Weights of a small mixture-of-experts language model, trained from scratch on English Wikipedia.
Size: 8 layers, vocabulary 8192.
Below are experts of layer 5 (counted from 0) of a mixture-of-experts language model. Rows are named gate (a neuron's input weights, with its number), up (a neuron's input weights, with its number), down (a neuron's output weights, with its number) and show model dimensions 64-127. Each number is 128 + 24 x the weight over its row's rms, rounded and kept within 0 to 255.
Before each expert's rows: "comes before" lists some tokens at least twice as common just after its tokens as in all text; "mostly gets" lists some tokens that are sent to it at least half of the time. This comes from a sample of Wikipedia text that the model never trained on. Tokens count by the router's weight.

# expert 68
comes before: " of", ".", ",", " in", "s", " and"
mostly gets: " city", " government", " population", " University", " state", " Department"
gate0 [ 99 113 143  84 103 162 110 105 147 109 128 116 108 146 101  97  97 166 107 149 139 133 131 170 123 146 101 122 138 139 134 119 126 114 149  90 148 104 121 125 137 159 143 139 131 113 122 139 138 153 105 131  97 109 106 147  88 149 150 156 120 107 131  95]
up0 [129 129 145  62 127 122 120  86 110 156 161 126 104 109  97  90 158 110 110 117 102  98 123 162 139 107 124 109 116 143 172  99 170 155 129 125  83 163  87 126 138 126 109 117 159 103 120  67 153  82 153 119 116 154  98 156 133 157 114 120 109 101 141 132]
down0 [111  91 143 130 116 183 149 119 143 130 120 126 127 118 139 165 130 127 172 125 113 108 173 148  97 119 149 118 182 119 123 146  69 131 125 113 127  85 119 130  99 136 111  76 129 142 130 131 144 180 140 117 111 140 171 138 104 130 156 108 137 112 169 146]

# expert 93
comes before: ",", " (", "t", "'", "e", "i"
mostly gets: "berg", "burg", "ville", " Jones", "stein", "ton"
gate0 [111 120 150 163  55 127 135 150 132 140 154 185 134 139  97 147 109 150 132 108 120 114 127 125 112 118 148 111 133 114 177 164 131 154  95 103  64 103 135 114 115 104 121 128 168 117 123 150 130 129 144 135 138 118 138 127 104 171 115 153 120  96 123 111]
up0 [130 129  59 174 129 157 107  84 162 106 138 102 154 145 142 122 146 103 136 113 114 103 164 143 132 107 124 149 126 156 150 146 140 151 173 133 131 122 115 101 152 116 116 107  62 144 129  97 161 111 106 130 122 122 138 155 104 136 153 116 147 126 118 148]
down0 [102 172 139 114  79  96  96 109 135 133 139  88 141  98 129 126 171 146 110 164 123 121  87 154 124 113 145 111 141 163 122 157  93 166 138 116  94  84 111 120 113 126 131 147 115 134 135 109 149 130 115 110 107 149 124 151 133 111  99 129 115  90 123 149]

# expert 83
comes before: "|", "-", "  ", " -", " Labour", " Conservative"
mostly gets: "  ", "\n", " non", " par", " con", " anti"
gate0 [130 142 101  88 158 165 120  94 158 134 129 108 152 163 139 126 116 190 141 147 111 130 159 138 151 116 126 125 145 115 136 107 142 133 170  98 150  84 130 125  88 149 100 132 129 100 141 161 127 119 129 108 157 128 107 145  99 118  67  81 194 118 141 107]
up0 [129 129 134  99 119 136 107  96 135 122 137 131 140  97 129 153 124 152 150 162 107 129 132 101 112 123 166 129 118 138 106  80 126 141 151 116 140  36 162 102 106 138 114 153 137 131 149 131 147 132 170 100 125 140 137 168  81 134 129 182 132 100 150 126]
down0 [121 134  85 103 110 153 131 152  92 123 137 122 101 157 157 122 162 109  85 146 151 116 118 142 133 106 149  68 134 136 117 135 142 129 134 105 107 120 191 144 106 124 123 109 145 145 139 147 125 130 102 131  93  75 107 147 133 168 131 129 165 119 130 139]

# expert 60
comes before: "s", "d", "nt", "r", "ti", " of"
mostly gets: " Department", " code", " Date", " Name", "No", " JPL"
gate0 [115 176 145 105 107  75 118 123 118 122 169 142 117 170 102 134 129 115 121 112 118 117 133 111  80 114 125 155  80 144 125 130 119 134 103 134 110 118 184  98  94 138 191 112 124 135 123 106 119 123  96 132 155 120 119 114 125  93 145 116 179 122 143 109]
up0 [128 150 173 123  96 132 143 110 129 173 136 145 140 111 149 103 127 101 155 164 100 109  79 145  84 123 132 110 149 127 110  76 158 147 129 142 135 144 163 142 140 132 110 112  87 103 135 109 133 126  83 156 130 147 150 130  79 154 135 125 159 113 133 141]
down0 [176 163 129 106 130 112 104 119 122 126 138 104 101 119 115 161 159 137 127 112 141  97 112 108 117 105 129 144 154 176 148 141 135 105  91 151 181  42 123 130 137 174 134 159 120  93 135 107  90 142 192 120 169 158 136  97 160 130 130 158 121 155 134 132]

# expert 57
comes before: "\n\n", " the", " The", " that", " to", " he"
mostly gets: " where", " when", " but", " which", " because", " However"
gate0 [ 97 140 104 115  81 120 133 137  99 118 147 173  58 100  99 141 163 116  86 102  95 154 112 102  99 129 140 139 124 110 127  90 154 152 120 129 170 103 154 120 124 152 150 155 126 140  86 100 132 119 114 122  67 135 117 119 112 146 112 128 136 165 128 153]
up0 [ 92 117 145 131 151 150 131 110 173 128 121 123 179 153 118 102  97 143 143  98 140  94 168 138 126 150 141 129  75 154 132 146  94 103 135 118 112 108  71 114 139 127 143 137 147 155 129 174 162 171 103 140 141 127 142 135 136 113 116  82 143 137 111  87]
down0 [187  61 121 143 144 110 122 130 123 149 124 129  97 130 142 109 128 136  65 101 125 150 103 137 109  90 125 100 120  85 149 137 123 103 120 145 153 171 147 114 138 112 115 119 133  84  83 110 132 162 104 133 140 149  90  67 116 151 115 138 129 125 177 147]

# expert 8
comes before: "\n\n", " The", " He", " In", "=", " It"
mostly gets: " where", " when", " while", " but", " because", " However"
gate0 [142 121 123 160 127 107 117  84 139 165 153 103 180 159 139 122 167 127 127 132 136 130 115 105 130 127 113 154 119  84 121 118  99 134 142 124 146 144 135 134 158 150 141 136  94 129 147 169  84 132 108 160 140 119 119 156 139 161 104 176 133 130 102 144]
up0 [142  83 164 118 123 163 142 168 115  96 123 161 134 112 144 126 144 152 119 137 101 130 115  57 131 210 103 119 117 106 154 121 133 124 141 116 142 113 139 129 141 112 135 123 114 108  90 122  93 124 105 111 130 102 134 129 140 147 123 119 145  94 124 127]
down0 [132 155  97 113 134 128 116 116 109 127 160 154 127  92 136 151 171 141 119 147 153 149 153  88 126 161  86 153 131 111 132 111 130 115 109 115  94 157 142 165 147 122  75  97  91 153 131 122 134 106 120  95 165 116 141 104 133 132 101 107 158 104 109 136]

# expert 14
comes before: "s", " of", ",", " and", ".", "ing"
mostly gets: " power", " art", " land", " design", " law", " business"
gate0 [ 76 130 114 133  99 174 140  92 127 134 144 152  87 121 140 164 105 150 104 129 117 127 138 122 148 125 159 112 133 129 129 126 138 135  99 137 122 121 135 130  82 135 126 169  83 113 123 128 129 113 149 105 146 127 132 126  89 192 112 155 140 134 129 155]
up0 [135 149 114 155 156 174  81 153 133 122 152 112 114 139 126 134 115  66 114 111 132 135 118 151 115  93 108  69 137 167 124 111 111 129 132  97 100 139  77 120  95  87 119 130 119 134 122 114 132 123 142 121  91 125  99 137  91 145 108 108 128 165 119 123]
down0 [148 112 104  99  71 185 145 138 110 165 129 128 155 125 178 104 102 125 154 162 170 116 119 143 149 117 143 119 154 127 101 109  84 129 197 157  91 120 136 141 113 154 163  95 123 187 134 104 116 117 147 148 134 145 144 139 103 129 132 120  96 126 117 119]

# expert 87
comes before: "=", " of", "y", "nt", "ment", "ed"
mostly gets: " Register", " Website", "erv", "ration", "ator", " Coordinates"
gate0 [107 125 117 101 137 108 151 129 100 142 146 141 132 140 130 118 143 118 148 136 149 125 116 178 137 154 131 142 129 128  91 101 165 124 105 170 128 163 106 128 178  94 162 132 141 142 131  97 121 127 101 127 128 182 136 126  93 117 133 119 102 130 163 137]
up0 [155 138 127 130 114 130  78 105 182 115 136 121 107 121  93 107 142 117 133 132 131 148 161 119  90 105 129 117 125 157 162 108 151 135 119 138 141 123 128 149 164 146 140 165 142 163 128  98 139 166 141 124 124 125 150 111 114  95 156 115 144 138 150 123]
down0 [127 118 132 154 116 134 145  63 120 151 154 104 142 155 169 139 132 139 116 185  90  72 127  74 108 160  77  87 149 104 126 122 110  94 140 161 158 135  99 164 145 112 142 111 160 131 136 157 156 108 132 151 108 110 130  91 129 159 145 126 126 131 111 124]

# expert 79
comes before: " |", "–", ";", ")", ".", ","
mostly gets: " 2014", " 2010", " 2024", " 2001", " 2022", " 2012"
gate0 [143 158 130 105  84 143 118 109 145 132 127 100  94  95 134 114  87 160 113 114 159 143 120 149 155 119 137 101 148 116 113  86 162 123 145 119 119  99 141 136 143 107 121 121 111 143 156 142  99 167 159 156 141 111 123 108 184 108 143 140 141 175 120 122]
up0 [143 102 129 121 124 136 137 159 154 124 134 128 201 100  80 132 134 136 132  82 135 121 116 124 110 129 154 129 133 124 129  77 177 120  93 147  78 110 126 109 116 144 121 124 155  62  99 112  91  95 130 115 136 109 146 120 131 115 138 152 138 119 136 141]
down0 [157 116 129 131 107 128 129 126 151 136 106 165 124 118 106 112 177 109 154 163 132  96 146 149 125 135 174 118 144 143 176 174 120 137 107 149 135 139 134 123 145  96 160 151 146 136 120 141 108 126  94 161 104 160 102 141 114 161 140 115 113 144 133 125]

# expert 28
comes before: "s", "on", "ti", "d", "y", "ed"
mostly gets: " ·", "enti", "raph", " %", "ti", "rupt"
gate0 [119 100 162  92 144 175  92 143 157  98 139  83 138 164 150 126 136 149 162 119 132 144 167 136 126 135 141 132 102 139 132 137 120 152 137 128 113  67 100 139 183 122 126  85 118 145 119 109 123 153 151 149 128 163 153 125 114 129 105  91 103 148 135 163]
up0 [141 103 119 101 108 156 100 131 144 115 120 106 119  86 134  96 171 110 212 145 110 153 154 165 119  96 107 117  97  87 122 122 109 164 136 152 121 117 100 141 142 119 113 107 146 124 156 113 144 168 133 147  99 141 136 135 110 143 132 108 112 151 110 154]
down0 [134 173 132 144 117 134 114 143 109 122 115 137 109 153 120 109 131 113 192 117 152 178 143 137 113 143  86 123 118  96  92 146 131 150 126 109 120 106 148 115  91 142  94 122  72  92 115 101  95 118 139 135 108 110 137  86 125 131 172 177  98 127 147 136]

# expert 22
comes before: " |", ".", "–", ")", ";", "%"
mostly gets: " 1", " 2", " 0", "7", " 3", " 6"
gate0 [ 66 122 120 150 114 122 137 122 153 163 119 125 159 134  88 151  99 141 163 126 120 121  89  86 123 158 122 114  99 142 101 110 149 126 168 103 121 118 126 158 156 151 104 132  98 107 141 112 110 100 101 129 125 116 105 111 113  75 134 128 122 128 152 120]
up0 [175 148 138 208 130 161  80 116 138 120  99 156 130 125 159 101 127 136 103  89 127 137 123 145 121 135 127  55 138 115 110 129  91 142 141 145 176 143 131 156 142 127 156  64 154 125  83 175 175 134 151  86 127 139 131 110 139 147 127 129 137 148 148 114]
down0 [150 119 127 137 124 108 158 159 134 153 146 109 113 116 141 152  96  78 103 130 104 127 118  83  79 118 149 127 103  84 124  76 133 128 139  72  60  90 124 129  78 121 141 111  86 130 132 125 168 116 113  88 149 123 148 102 127  92 153  99 146  96 135 107]

# expert 118
comes before: "=", "\n\n", "The", " •", "See", " The"
mostly gets: " Website", " called", " Coordinates", " •", " named", "Population"
gate0 [119 153  97 135 127 146 143 100 120 177 104 170  98 152 149 103 183 125 154 135 134  95  97 138 131 100 123 147 116 147 127 115 141 149 149  78  99 146 139 121 140 156 139 144 142 146  89  75 141 163 137 119 150 145 131  95 171 126 111 115 119 142 115 162]
up0 [132 137 152 109  94 125 137 142 128  61 146 124 155 122 146 142 131 110 112 138 126 114 122 118 140 114 102 135 120 125 121 118 129 126 153 156 160 135 167 172 124 111 126 130 151 140 150 170 136 156 165 137 149 111 145 156 147 131 140 100 132 166 217 119]
down0 [111 141 144 153 130  99  94 171 122 157 100  71 122 125 131  97 126 100 138 125 118 138 120 110 135 129 121  95 131 100 149 150 115 140 120 105 100 122 119 137 128 141 124  94 147 128 142 131 144 161 156 134 111 154 147 150 111 114 166 152 195 203 118 111]

# expert 99
comes before: ":", "|", "-", "\n", " by", " Born"
mostly gets: " Location", " Preceded", " Coordinates", " Website", " Genus", "History"
gate0 [ 97  80 103 112  91 120 109 106 115 105  89 141 116 122  95 143 121 119 128 192  95 119 147 145 123 148 157 190 151 115 193 117 139 142  97 125 127 161  87 153 121  95 120  89  83  87 164 122 129 119 148 164 112  84 148 151 175 168 100 118 134 167 109 120]
up0 [132 102 143 174 149 102 148 143  99 107 102 114 139 130 125 100 149  82 123 138  91 135  94 120 127 129 102 133 145 157 155 141 126 117 181 166 168 107 161 139 121 129 122 124 125 184 133 137 130 168  87 141 106  76 113 101 126 105 148 162 112 163 133 117]
down0 [ 97 155 132 133 155 163 105 148 149 154 146 134 117 114  92  84 142 115 112  95 153 103 142 105  98 136 166  85 113 123 114 130 128 140 136 168  90 161 150 153  96 127 108 107 135  95 111 121 148 172 113 107 112 121 127  90 118 143 168 120 135 120 147 161]

# expert 80
comes before: " to", " the", " by", " in", " a", " on"
mostly gets: " him", " made", " played", " released", " built", " used"
gate0 [152 165 155  90 147  86 157  96  85 119 129 124 131 114 138 121  91 101 133 160 146 117 105 138 142 162  81 147 133 117 130 130 122 152 146 153 133  94  98 161 126 173 128 124 111 147 121 109 130 113 128 141 108 129 167 148  83 136 188 150 135 127 147 138]
up0 [ 99 128 119 159  80 106 134  90 121  96 132 118 177 124 109 155 144 133 114  99 131 106 139 128 172 123 142 109  82 174  68 137  90  96 104 194 101 153 138 130 121 137 126 140 147 101  98  82 166 119 128 127 122 141  95 104 194  85 112 122 124 114 112 139]
down0 [ 89 145 114 140 119 120 105 122 137 133 116 115 145 111 143 122  90 122  98 111 150 109 134  61 145 136 122 167 112 105 163 141 165 143 158 193 153 131 143 107 154 123 156 154 133 126 140 105 126 114  97 146 118 153 160 127 119 104 145 169 124 111  98 177]

# expert 35
comes before: "ed", "s", "ing", "d", "ment", "ted"
mostly gets: " took", " take", " see", " tells", " get", " look"
gate0 [120 149 130 138 110 144  93  92 110 135 101 119 136 126 161 161 113 165 143 148 129 167 175 151 178  92 122 171 167 150 125 125 118 123 150 139 138  98  81 150 170 150 128 165 104 134 148 136 163 163 148 119 103  76 161 106  99 165 138 133 154 173 117 132]
up0 [139  95 157 158 122 131 123 105 139 135 164 146 133 138 113 167  81 120 184 182 158  89 112 181 111 102  99  72  84 155 110 137 114 112  91 148 147 127 135 115 117 124 128 167  99 190 130 132 101 126 139 157 118  92 122 114 136 143 102 134 144 107 127 155]
down0 [ 98 140  73 134 112 116 145 142  98 185 126 135  99 137 167 143 132 110 144 138 142 113 162 139 125 124 125 105 158 112 163 123 109 140 136 186 120 118 112 143 118 120 105 132 133 135 135  82 178 124 115 117 140  73  81 129 104 114 133 123 153 110 111 171]

# expert 82
comes before: " |", ")", "%", " (", "a", ";"
mostly gets: "%", " million", " mm", "000", " km", "и"
gate0 [137 126 120 122 119  73 162  99 178 126 110 106 121 161 116 138 138 142 133 143 117 144 129 129 119 120 107 145 126 135 101 116 149 107  91  88 134 156 164 170 138 137 130 137 134 105 163 116 138 132 127 138  83 129  78 163  99 114 140 118 102 157 130 121]
up0 [143 136 132  95 153 169  79 170 134 104 122  87  91 147 130 126 119 135 159 132 109 156 151 111 135 136 163 127 106  78 193 138 143 158 138 142 147  88 121 154 124 104 121 124 118 141 156 169 141 159 131  94 127 127 119 129 116 129 128  97 115 140 131 140]
down0 [133 150  85 100 135 157 172 118 108 112 130 141 146 119 111 151 120 154 120 135 111 123 146 110 122 135  91 126  92 107 128 111 117 101 172 144 174 117 125 172 214 131 163 105 103 112 106 110 103 144 130 140 146 126 117 119 163 127 122 113 112 139 145 101]

# expert 20
comes before: " |", ")", " (", "}", ";", " is"
mostly gets: "TC", "_", "RC", "α", "ー", "X"
gate0 [154 103  91 156 111 139 170 116  86 171 108 149 125 191 122 135 137 115 118 102 127 102 127 137 112 134 147 138 140 125  88 167  96 155 131  98 121 154 129 146 157 109 128 145 139 121 109 139 101 153 165 110  86 129 152 149  96 147 126 117  99 131 156 167]
up0 [121  90 135 136  92 132 108 128 113 123 142 165 135 143 125 122 118 109  98 145 110 127 103  96  82 154 101 125 162 152  78 147 105 144 130 101 135 144 113 123 136 125  93 146 118 110 115 149  98 158 140  93 126 158 114 109 106 138 176 116  67 144 145 147]
down0 [120 123  99 149  75 145  97 105 117 132 152 119 127 184 128 143 140 106 153 114  92 130 119 118 137 126 116 100 177 105 120  74  88 115 106 102 116  81 141 118 147 135 149 144 122 125  87 100  79 168 132 132 135 125 134 125 108 171 106 155 118 118 193 159]

# expert 122
comes before: ",", ".", " of", "s", " in", " and"
mostly gets: " team", " film", " game", " season", " city", " series"
gate0 [131 157 140  98  78  95 156 148 150 134 126 148  85 103 112  74 137 137 180 114 152 103 127 143 180 128 135 101 164 140 126 112 136 142 106 114 137 151  71 156 104 127 133 180 141 114 106 161 143 144 149 138 143 122  90  91 126 141 101 115 118 141 113 139]
up0 [152 126 160 114 129 112 139 130 137 125 151 141 116 170 116  89 163 130 114 111 128 101 111 131 145 111 170 103 112 123 147 166 132  96 149  94  98 122 137 162 132 123 144 135  92  83 116 130 151 112  87 120 107 123 144 162  96 115 159 115 143 125 132 148]
down0 [ 82 135 140 124 118  78 109 114 118 104 151 117 175  85  82 129 117 108 115 141 147 117 114 132 131 167 115 115 134 138 134 114 123 137 104  79 130 158 137 123 155 100 164 115 129 104 112 145 136 131 189 123 127 116 107 148 122 138 126 116 128 145 112 140]

# expert 97
comes before: "s", "i", "u", " (", "a", "k"
mostly gets: "ji", "'", "uk", "ō", " Sho", "kh"
gate0 [ 94 120  85 119 138 119 132 162 110  91 145 114 130 109 125 104 138 122 142 116 144 126 133 136 144  66  94 115 119 154 144  77  87 134 132 126 181 130 109 119 167 136 113 105 110 132 158 142 111 139 131 116 160 116 135  96 137 129 148 158 161 117 119 208]
up0 [147 124  78 152 121 127 115 155 125 167 109 150  90 126 150 126 139 143 118 134 168 125 148  94  99 132  97 133 151 127 142 123 128 114 120 147 143 137 131 118 129 120 151 138 120 149 122 206 117 118 135 143 101 164 124 151 157 137 121 125  85  97 142 159]
down0 [143 141 170 109 127 128 101 137 108 112 110 121 151 139 181 132 111 136 115 149 114 156 111  63 111  81 143 135 106 144 126 152 105 161 139 152 136 154 172 124 129 102 144 137 112 174 127 147 128 128 167 142 103 134 132  94 123 122 163 120  93 180 170 133]

# expert 63
comes before: " |", ".", ",", "–", "%", ";"
mostly gets: " 2", " 1", " 3", " 4", " 6", " 17"
gate0 [ 93 153 160 151 134 169 151 141 145 133 145 123  80  85 132  82 139 137 127 109 133  95 157 115 119  99 175 109 161 128 165 122 109 156 120 162 112 176 140 133 142 101 181 141 122 135 181 113 151 121 147 118 121 132 140 133 149 111 124 106 138 132 106 112]
up0 [141 114 121 127 108 146 122 100 140 148 137 133 131  90 146 166 129 152 125 108 136 115 186 132 129 162 102  85 135 103  89  85 148  87 117 123 105 124 122 142 124 105 133 106 126 130 161  93 164 161 177 182 125 134 143 129 122 145 150 143 149 153 130 149]
down0 [102 148 117 160  81 156 117  93 152 158  99 145  96 171 106 189 140 130 136 169 127 113 175  90 119 151 121 115 131 108 122 122 130 124 131 147 138 150 101 130  97 126 146 135 126 134 110 144 131 154 141 128 101  99 133 108 139 100  94 125 123 122 134 139]

# expert 15
comes before: " |", ",", "n", " (", ")", "a"
mostly gets: " California", " Japan", " Spain", " India", "nia", "kar"
gate0 [108 156 102 159 155 160 177 145 116 120 126 173  99  96 128 104 174 123 106 141  79 135  64 155 126 106  82 150 130 196 110  92 119  88 104 136 113 124  90 129 144 104  94 161 130  94 152 149 182 136 145  99 124  85 113 118 145 120 106 129 115 129  95 156]
up0 [127 113 123 121 125  87 112 150 158 150 100 172  86 123 110 102  99 125 109 132 117 142 117 125 113 149 113 127 106 103  78  95 164 141 131  73  98 111 147 134 125 100 142 106 136 127 150  81 152 101 118 109  97 103 118 106 154 128 136 152  83 139 135 163]
down0 [141 104 147 161 113 126 112  97 121 116  93  94 133 137 182 138 115 159 136 151 125 131 152 148 129  90 128 162  99 147 138 158 186 113 129 130 166 161 131 127  98 135 176 111 155 141 113 110 120 120 107  99 150  89 107 121 151 136 149 115  83  91 102  72]

# expert 115
comes before: "\n\n", " The", " He", " In", " It", "\n"
mostly gets: "\"", ".", " As", " .", "As", "”"
gate0 [114 119  91 104  46 141 120 106 112 117 107 118  89 116 127 101 132 158 148 143 120 127 102 138  92 167 124 138  61  98 118  98  91 123 124 102 117 116 133 144 118 156 113 169 137 145  93 167 116 149 180 135 140 115  92 112 110 123  67 144 129 110 124 118]
up0 [131 144 108 150 128 180  78 116  98 123 117 102 130 180 129 110 125 132 141 132 159 148 125 178 161 110 171 122 137 145 112  75 155 129 184 159 145 113 178 137  92 142  89 136  85 117 122 129 122 142 110 109 144 138  97 130  99 112 130 179 153  90 177 152]
down0 [104 145 137 139 102 116 135 100 139 132 155 126 134 160 119 157 145 123  85 135  97 149 128 141 160  96 123 147 123  87 129 105 138 146 108  86 144 107 133 114 125 102 118 118 126  92 120 160 166 119 145 104 102 138  95 193 109 120 137 113 105 133 147 111]

# expert 127
comes before: ",", " |", " (", "'", " and", " City"
mostly gets: " York", "ville", " London", "ford", " River", " California"
gate0 [109 155  77 157 152 129 111  86 133 136  89  72 158 135 111 127 135 161 100 162  83 166 135 168 126 132 138 107 114  62 157 118 141 155 168 141 109 118 138 144 128 135 188 111 131 146 139 136 107 133 113 129 144  99 150 123 115 119  72 104 122 133 151 113]
up0 [105 113 128 136 139 130 126 163 149 107  99 172 157 110 124 130 121 111 149 149 118 136 137  99 167 129 126  85 134 136 111 151 120 142 135 148  95 104 132 121 108 113  72 102 160 140  76 124 142 132 141 160 109 123 161 148 132 147 132 105 190 112  84 132]
down0 [133 133  73 164 113 177 126  98 113 177  96 139 115  88 133 117 121 146 151 137 107 143 134 129 101 146 152 171 169 133 119 154 124 133 140 146 120 124 132 125  82  78 115 113 101  92 129 142  81 143 113 184 124 106 110 169 124 129 137 119 106 128 147 146]